Weights of a small mixture-of-experts language model, trained from scratch on English Wikipedia.
Training: 456M tokens, 3477 steps.
Below are experts of layer 2 (counted from 0) of a mixture-of-experts language model. Rows are named up (a neuron's input weights, with its number) and show model dimensions 0-223. Each number is 500 + 50 x the weight over its row's rms, rounded and kept within 0 to 999. Numbers have three digits each.
Before each expert's rows: a language model's description of what the expert responds to; "comes after" lists some tokens at least twice as common just before its tokens as in all text. This comes from a sample of Wikipedia text that the model never trained on. Tokens count by the router's weight.

# expert 42
What it handles: Prepositions of, in, for, on, at, from, by after nouns or verbs, as in winner of, active in, notable for.
comes after: "s", "ed", "ation", "ing", "ity", "ment"
up0:495501448424457568469471441539617496495449472423486460446544571447539512476462433507457500529559636443499483453478507502461467507463533504499447457457523585593544506574471434473461553481469467584424483465471519526499549429467502445530487510493554508560496482568525550590530401501419569510495555480459515498512419548380483473448491479503602493447466568470525504423521537530489481653536532414475516493490538461446592530480518474558639441502403596537492461467548601540601618530478439495445528517521539505452492598538517543534514455370573501518483419502530513472453499531456564553484514520479437525417540553519442506487542507480568422599432437542483512540486510527463500477423

# expert 33
What it handles: Two-letter capitalized opening pieces of proper names after commas, of, or the, such as Ma, Ca, Ro, Ho in Honda.
comes after: ",", " of", "-", " the", " |", ":"
up0:590528544486531422557375507421441505459502491571490474425530488451454524580590485521419513540446510559439479548466530490510424542447499410509446477507537490423464468453540457532504444427477506531518522386486481465590455442395591431485475519536544538472486452505557537551462564474484451476556494576484479446507528515541482484442511519489475579502508523587481509464498567538493521470525555515585497536488510472392573521520518475482541563464432624488551606465524521478565458362483524474480496515437466575475483518458550438415432547486474603531493456498404408502552379517542482489608448579435541523498460453562508413557446522553517529461480386468467494500429459479476582568427

# expert 37
What it handles: The closing digits of years, model numbers, scores and coordinates, such as 20-14, MP-3, 1.86, 55; also the piece le.
comes after: " 19", ".", "–", "20", " (19", "-"
up1:509571519513529493582452488467464445485486492514532582507470500527483449513572548541405596456446530525497435500570451454498597430445462467518479471464500342533603460503513577491555503499439472562491486432436504570571584529497578471480542432528474445562469438498520477541564582516539472563481493488364546498520532470558486429551550498500469493372517519593516448620418441525436471522448546582445495537497465558548452447512493485456522600418571551448532603429463510463423517555460459589539510465531445532492487553502518536487503447452468415464593592521473401523447579483498529569487530547500529510501485467486489525502489472421454466516534527486522585500588491437523397470594

# expert 3
What it handles: Single-digit and small numbers in tables, score lists and statistics after pipes or semicolons, such as 1, 0, 4; also 'und' inside words like boundaries.
comes after: " |", ";", ":", "|", " (", "°"
up0:513482525484447450528502505442581533563555517599574558475486466535500474502567476487523434416499480452606516508482475453553512543494490496562426455580501376513498587561457476479559413506441514505493469486480521461508463553581511561569577416546461499446483400443451582492574580612386469532480533458546485481514517430477496463589475535394494474526545501442505451476497420520493460540440528550436521382486569436498564545542460503506549469471468444528481434582556478596492498433510537505430502514544490555589547434430507472471443497525526504436526545477633452498444515507552461450455457625462492398548451533558489472496519466429418486552469466505600455615446456496520561509503

# expert 40
What it handles: The letter s inside words after prefixes like invi-, acro-, profe-, as in invisible, across, professions, plus some plural s.
comes after: " con", " ", "vi", " Con", "en", "es"
up4:509454508549536504505501559514508502422533495417665536449481528593526527456501483474463437461586564510449450468469587510529541532519460509437523469508469579445560472527575409558477498480615476559521542509447467498497447444472514505521470534461464503501481537510532538488537489477423490544459523543550437456546466520460539601551605499506478439466487477521421479474570565465458535468479514502525523408476527510545472548476462462506482553639461502465560411523595505537517430501492576496570456409423545497467479475626607518534395489569351488478509521466515391545547519506426446442553491497453532414543530445565473425527560496578580435527460454426475427444549597477522496484583

# expert 28
What it handles: Single capital letters starting a capitalized word, split from the rest, as in Swiss, Alabama, Findlay, Academy, often after under, the, or table bars.
comes after: " |", ",", "-", " the", ":", " of"
up0:435396457551527496494535455466473564541499519456489516524569501474520507559416488554579491560587448552439539416439578493513520495520471497436486509426477513446519563502513442429473440506566505479430459543510433481549462544530567527476522584457491526460547512528475514496440494532451496510447549469560565539485544426497499508486491550599666436573480494430521528550504522554522474617538497451474440444512502530551488486606420528479574536494520423456489394524502554484534491522454459481522552617560495540483545430550486486476552438564501549552626455582553488515527462619456480509416443488511519486427417402350493524445470513546536545396567518541512488553571522517459400576526

# expert 24
What it handles: Four-digit years after dates or months, such as February 2015 or 14 June 2015, plus other digit groups in tables.
comes after: " 19", "20", " 18", " (19", " in", "|"
up1:500520494522518461490469457572535494566486471511449496508596466526499530573489512579512457415426493544428425527508466439464465561514539544490480476474508448540482547511466449480546542442524554515462538521601439558450455420560531508482477541496493522420490389541427476438606511445596637587492489473414463408484608480585513572558523523503412440463471558447486426540540503461443488413523533488500537552517503458517535527570526483548567521473541460546588415444461519365506407570529544500452468441490419520579490463446451498458472466530496502449496432508521489609566452452478501467454526403535429487541464523472524625483590473383517576541473468453462505432438480509422556525536

# expert 55
What it handles: Prepositions after verbs or nouns, such as to, for, with, on, by, from, as in called for, pointed to.
comes after: "ed", "s", "ing", ",", "ated", " due"
up2:507538607490442512468510499509491543570471520476545525425479488547529469480463555451482441477495526501449463491503595513527533458522493502455538536485568448450479572504543359527494413472451509581529475452575476523503569592504591550548454493404466429437581406493510353470442509509505490602502564458619369463509528459514582473535531455541506522495467544483574481463503435498464516420441598458492430547509426454453451442530451484448435502484494462465576511479557464453525520544512562532488509470540522534444500507439450582433476558588422489516615425499449435536506439499508473450491439571500419410616449445583472491500532495467571443501508455459499449441591437447466482529571

# expert 53
What it handles: Prepositions and conjunctions after verbs and nouns in running prose: of, to, in, into, after, before, and.
comes after: "s", "ed", "ing", "ation", "ment", "ted"
up0:534464523546443557471474521501531535553488514592612492459531561475430519429527482422505523426491479511447520409413493488577452598482548582558469436470478545505492535481420455474499592595604472454541545507557425524476526440552426492513521516573476510525484525559407511440541517518510500474517553489500539543584589539505513521514466539571510529517459511504452425539505492499462467467533450484607544415393485501548597489592515472449559415509504388406545546485507509533483489519464510503476458546567556552442568534525553444470494436519577419427404410542540536486424545419469542576512437409532469461574440539481560540474456415533484612485458487385543474531515480464541474401497

# expert 58
What it handles: Line breaks ending list items, species lists, section headings, and paragraphs, as in lists of villages, churches, or fossil taxa.
comes after: " |", "\n", ".", ")", "==", " ="
up2:499466444432468526406543581542524390492596453479538537540583591512501451519661493540501550442534490548535581569523538468524491489541485464519513457557453515541534509525500521465512462452550390466553543518531549384528449522476550496482504598446473488474552584448415476540554547570491511488433551552467536456564528536418481469441493450475444567535470421540504524449477482548455476509495434491409467533486583454425599479563478541438449447546487470550526424458412428579483449555455537467501558550466347557550558494501533554386474522603523544469503517486481588489481471556505402544452478545493415465474526494522481472404498493542438530423486601522460423536533495504486475546509

# expert 38
What it handles: Pipe separators in text-heavy tables such as filmographies, tracklists, rosters and election results, usually after a name or entry, plus slash.
comes after: ")", " ", "\n", " 0", "%", "\""
up0:441528522582480600480472398487509519570526449450507526481415492556369451476467593468526557505479510476543492527522514542502492493532512540512386560529448566490616581467519425556431475572435470484554567545423485518457562482393545516540583505551480603372456475604522483454530538580475514478593472559492472495507439506572473445571477511554545485487549537575595496574598466518476537470447521594604452567538470443531516480496455529496483512471457494555497443488471558480548493540462486514519491440446531493453507487525512429462553571452454486509526495502488457410507570576606480481458559475487469449563562476474393526510489432490416490410507533559586429487460547390506470550548

# expert 47
What it handles: Newline tokens ending paragraphs or table rows, and == or === wiki section heading markers such as ==Distribution==.
comes after: "\n", ".", " |", ")", "==", "==="
up0:530561446462459447503430591459515444543455523471456580529485443534514442474532466490504398468439469400485512440486443540490516516524468512492469538460510454469436489548547503506512415388588472438428527520349576502487546555502545458521542446475513511500464492528499492477485526550530459504478495457535483400486474535481481438505533477487481435509559562530464414598566551500451555529538566511471505489508474523530469503476500478558524496455593525399499528396631463563613530480506476468484518558499546442677572403545596386558399474435441513488524487512540503468497490453578495511460529526498411422520476520568487508505477543660493508490593584506586469470469515505535567578536

# expert 54
What it handles: Final s of plurals, verbs and possessives, as in Minister's, Indians, contains, Rovers.
comes after: "'", " re", "’", "ate", "ment", "ce"
up1:453444452442513532438442432458484471504526485626526493470516487483467482553466515508509472414520438519505518558481493448470481528494473470446455408491551437541497535483502438454493466432572462456482514512467490516536439471500533518537451441476525523467511540513445493357567474566448492551461480535555510519539416483475435556639561500523571618416546460420524569489486442517508513474547494417555515436491559444587586492525654420575492434473401457549548514469521506500533410500560470533573557532461421479454384504455455391475483464571449524513454537571477542527564555489456529475516540444528565550538625505481442545517546534550464397549523640512527478522475443499452511516599

# expert 6
What it handles: Line-initial list hyphens after a line break, plus table pipe separators, dashes and bullets in lists, tables and infoboxes.
comes after: "\n", "\"", " 6", " 3", "}", " 7"
up0:453455410460469471536507554428438561501485481475536454455493481441517459476561505558528461469512572490537541583523421426531498493487507495492488460456435405476456569456467489458501511493519586502446567389380387512515553418391569480468570476554581462535494511483417395590494495524474433536488551477602468576534531478444518435409519432540501512492518459483538545486553480481583550553536428453562467566481533478514572536528559548490558436564517525456542469591447447490545511550558505516514457496536547468570460464510441424498548590522442429474383452491490550501485377578481491511477581481535525486588568536576422505559578567528504467539453474566535421503399478483567485535448

# expert 56
What it handles: Hyphens inside compounds and names (S-Bahn, MiG-21, Jean-Paul), list-item dashes at line starts, and opening parentheses.
comes after: "\n", "\"", " Al", "|---|---|", "self", "---|---|---|---|"
up0:445570514584493451563462476497559618518488469529494343462506528596618549582549505477465507534536453464580508445462511447435416494520454543516515519622487539508413513502522521522455540474469485569459496536514574439486555529570473473499463426544439461524577522506443509531503479463550454505365498582517461554592577461571602472461486540437493444490604512499513525496432510566594458498607487462471484583386512542407554490563445517529496516476469459494442414530530534470555588519553538496478500537608435497512546505472495430503458576558412471488494500515550536428571447523514515518491459490491570498414462477466488502575542525466456433418462458488480504513429439564600495487555

# expert 26
What it handles: Standalone s token, mostly plural endings (buildings, movements, mediums) or s opening a word piece (Oscar, Oakside, sent).
comes after: " ", "as", " re", "ba", " I", " As"
up4:501493572495605496527555478501473391576587536440437514685557507533484481517374532565464537507518523449482562517435459469585511571391408477467523524618405482440543452510516515579445499545535483488502384548465499440468517523441507420401450524568502529456536495493510555485572493429559589495509445497491483504546550557556517458462537521436463520511557463427569501478544542570437480454557531544473505454374480475513541360473465508558544408501476574589502485545518527488541438471562511446512439513461510509497385421468609522517535533542463485565391502522549501489535600581479487472513452481487569524494486509545465423519546479484530521463476515441489532467509488519550515530511

# expert 20
What it handles: Opening capital syllables of proper names like E, Ro, La, Mar, Ber in lists and titles, plus mid-word ar in early, hearing.
comes after: " |", "-", " be", ":", "|", "e"
up0:486476574557495483433445492554476529424477429472514605507542474463615358422533424517498420536408408424452525484443510582583533551496587483548462533501512494518548498560513593472474535512470554505526405484504530467418501554459466569566427542538488459526455571526597487485358475538533510516530526490505490471525548439521430495536542457499530507547535515576507503465512443477487443403546541468473527586448534438516446492489412442545504570560474572510386530513487477495489585463478537523488490482455614484457522469516501427413397502533501502593514528538376525524440501483469417501512514466539422520520503497530510461440559553539506460556588539567407561556489590549584564522483

# expert 13
What it handles: Short word pieces, often starting or inside words like pro-, con-, ex-, di-, su-; strongest after "po" as in po-em, Hapo-el.
comes after: " po", " Po", " |", "po", "cc", " a"
up0:450515527441474477424472467430602522510467487433580452497509553483499428479528464493430462531414470322488533511420461514493485486512472457534497577443476455636430381495448499446546479451504479550484527479424561499558457477566554589567538437516537499494437471514491593413460427540526517544445552446516523507576526425490428504489500528395467581501514462503454529437490588463596465474563478467536488527443570508457439467447452486416508530546508558520496516521481430524618472468502480505340574553497461519557470543537508537464501575554382521571491531471508446532508568575488459492474488539492469427408538559508462526510621494484564512554408514505483441463515452515535497575464

# expert 61
What it handles: Table pipes, heading == marks, quote marks and leading numbers in table cells or lists, such as | 1 |, ===.
comes after: "\n", " |", "|", ":", ";", " ("
up0:530544542470472512496445533373456521481510459536510484382557531611500563616460467551469483464575476550430465440515486579502496506624506582543414456569564539451542489528453524529537400384435470455442518438523445548469417524508488468595541515563547446534515512607547522467459465635580437483491509580495468486465421448502524425562548526486508525476538516532464420429496496362563519535489479547505573488482366520538503561480468592545512559491480505442544411517501516453495618498489503447545451463484523521460563488505535511492450532519562496503480529537455393502512503550578500415514432508491523423508398495483500463472537599451524534434533414514526577534491480508526468498476

# expert 15
What it handles: Periods closing sentences before a line break or next sentence, plus dollar signs ending LaTeX math and currency, and heading markers.
comes after: "s", ".", "\"", " No", " 0", "S"
up2:403545476465549487419530503458575513522490512453442438450540497496614471417446463573592414476581519552487521528537546427434514542483465483456560554467528444449465561469485477493552507516512552472500505464616397579382461499431443497438563593539505489498526432509517495498484536532536391491457441480509470583617532474531428433466446594509472516552435535590465472395380500460489500498483567597587506492532542531453496512379458561543503415529528470536459461518469490569482463434439574449442547544485602555434454505504540513649458509550513544575538510516498444545461479507483505522551598430531500562531518551502415574457499519513496560483526496544531560537499477509510482490527

# expert 48
What it handles: Word pieces like ve, ite, pe, te and quote marks closing words (twel-ve, tripart-ite, D-one-gan), plus apostrophes and em dashes.
comes after: "w", "t", " T", "et", "T", "at"
up0:417497489473546537538482512452552459561541495443483466453574545451501555564462491486532563464546495495489512593495437566480494400488514410470533464543507509544443586534452525519575594513483552506584514402525410518548473553479550503498516473491495527490518569433390536535437480566561533540446478449517492563627437579510505475444473462490551532444560521569528539445447444514471442564420448437477589614482404541511446442465552473378434520545494524431518529474498526433461524540484485456488542588438514457502580561478504500521460480423510429534477486596477473511504500579419520439592398500381535461487558618451477462532419584551525491463487626493535500504416525477509543492502

# expert 14
What it handles: Pipe separators between cells in numeric Wikipedia tables such as sports results, standings and scores, often after a number or name.
comes after: "\n", ")", " ", " 0", "%", "\""
up0:472578530532444509579470523485552481530536542454464484435555530446511492471427440514610457500499459550481481371497530507430438527556432432427527524527541582606482603534552479493552531494526483383499491588540555488493420453503481521527566560486578632483502462517534456479464461464511468511425502506568468434508574530600456549456558485571429471477440442568470470499477449574375456591457580581504518555610508506439485493457421447467448512482444412560496497536531544480503559519482494568480491415515478466454611523479530367465538488543559467490578596566468514413500585464457453468538574446541451526420489513506410506515505557510538530445498503502540471436533509536508521551471

# expert 23
What it handles: Line-initial hyphens of bullet lists, en dashes in scores, asterisks for reconstructed words, daggers for extinct taxa, sentence-start He.
comes after: "\n", " ", " Al", " medal", "and", "self"
up0:463444467525467470580505501507501492530593467455444467484526575565478529455500506543499503545526550487509573538514446512499400498553449524502518458510501513447490423443552530473401495489471497462465419573496415544489481447412515492467475545516474493486500546515502552444506517495529554474474452499574437582523490567616415482448432474479471476560454507512514501596502417581463525549549542517414497584485461575467499515461465505539544459516463434486422452555515494469535478426417427422514471407615484485545543385466524551477447559473470339556494467497548532638512544463538469437510528495618559423600536516516369478577537607511560548450460483545598562538495515544466585514434

# expert 12
What it handles: Word endings like es and ra in names and plurals (databas-es, Sa-ra-toga, Faro-es-e), plus accented letters and States.
comes after: "ra", " Ba", " Ha", "ba", "ha", " Ra"
up0:509514511482382526506490451483481538479545547520428446574469498534513606503505549481470477485537468437516493546493518488426467512482595550534560375433502493528523482571545449577536490514612423459456568604443450504544563433513475506542446535532479496437525456576514494508469588563457505563578476497433525538490522471537469387402509521470492509515428404471366472547553518529621495483464534442429467522454496508579514437393515455427460428437421573527492595458443461508454521484558486442502399527541493456457510554523471532501539445483455452570530446511545510504447495449405519491488519451422346466500495547451508442508586479496433494557500537456423450491396527571507544487429

# expert 27
What it handles: Pipe separators between cells in numeric tables and semicolons separating score or list items, such as 2–3; 0–3.
comes after: " 0", " ", "%", ")", " —", " 1"
up5:467457413456496498454510446446547501505489562460514516509502539395496502388523515488523549565444416494497588569543429477600505519485460436454473563551544462487524452420454516444620614488475488515501444517518476397501561474548493447541543512470564407476520474494528480573470416517468559494664510521513491503464526546465489493549418486377500544498478539513599488488511445521588485595579501526459421511482477593513396597491427527432540529475485442492536555565627537482399603495450476487500492432517526520528516522573558466420430575526481480544469532491510456573523502529488448531587452412510479470551463554447551522431519519530458502439534458459455494417493440481432512597491

# expert 4
What it handles: Capital letters, especially P, C, B, U, mid-acronym or word-initial after hyphens or brackets, as in UPR, UPS, (PIR), Iron-Blooded.
comes after: " (", "\n", " U", " \"", "-", "=="
up31:484479541455524479453507516397426500515430501491477516385538478469575512467570461555596546448524549486508435431459507596460506508555474534613468475549504543460490502499420520496498524486472491481550582425416504481581467474533463507518485489493408607498427463490476484560420562511574409484454548444479482448547495563418472419507396634560556444554466523596546512496477532503534505517522485528474423449617514495485526508408490483436571494523483478534562546584499557489519511529460436405373460549468427405511523472494554564457442415547546390554469486494431503533550485539535507523562529504485503532583483470618485440528495577515537533410554476550492455539474378492501536497553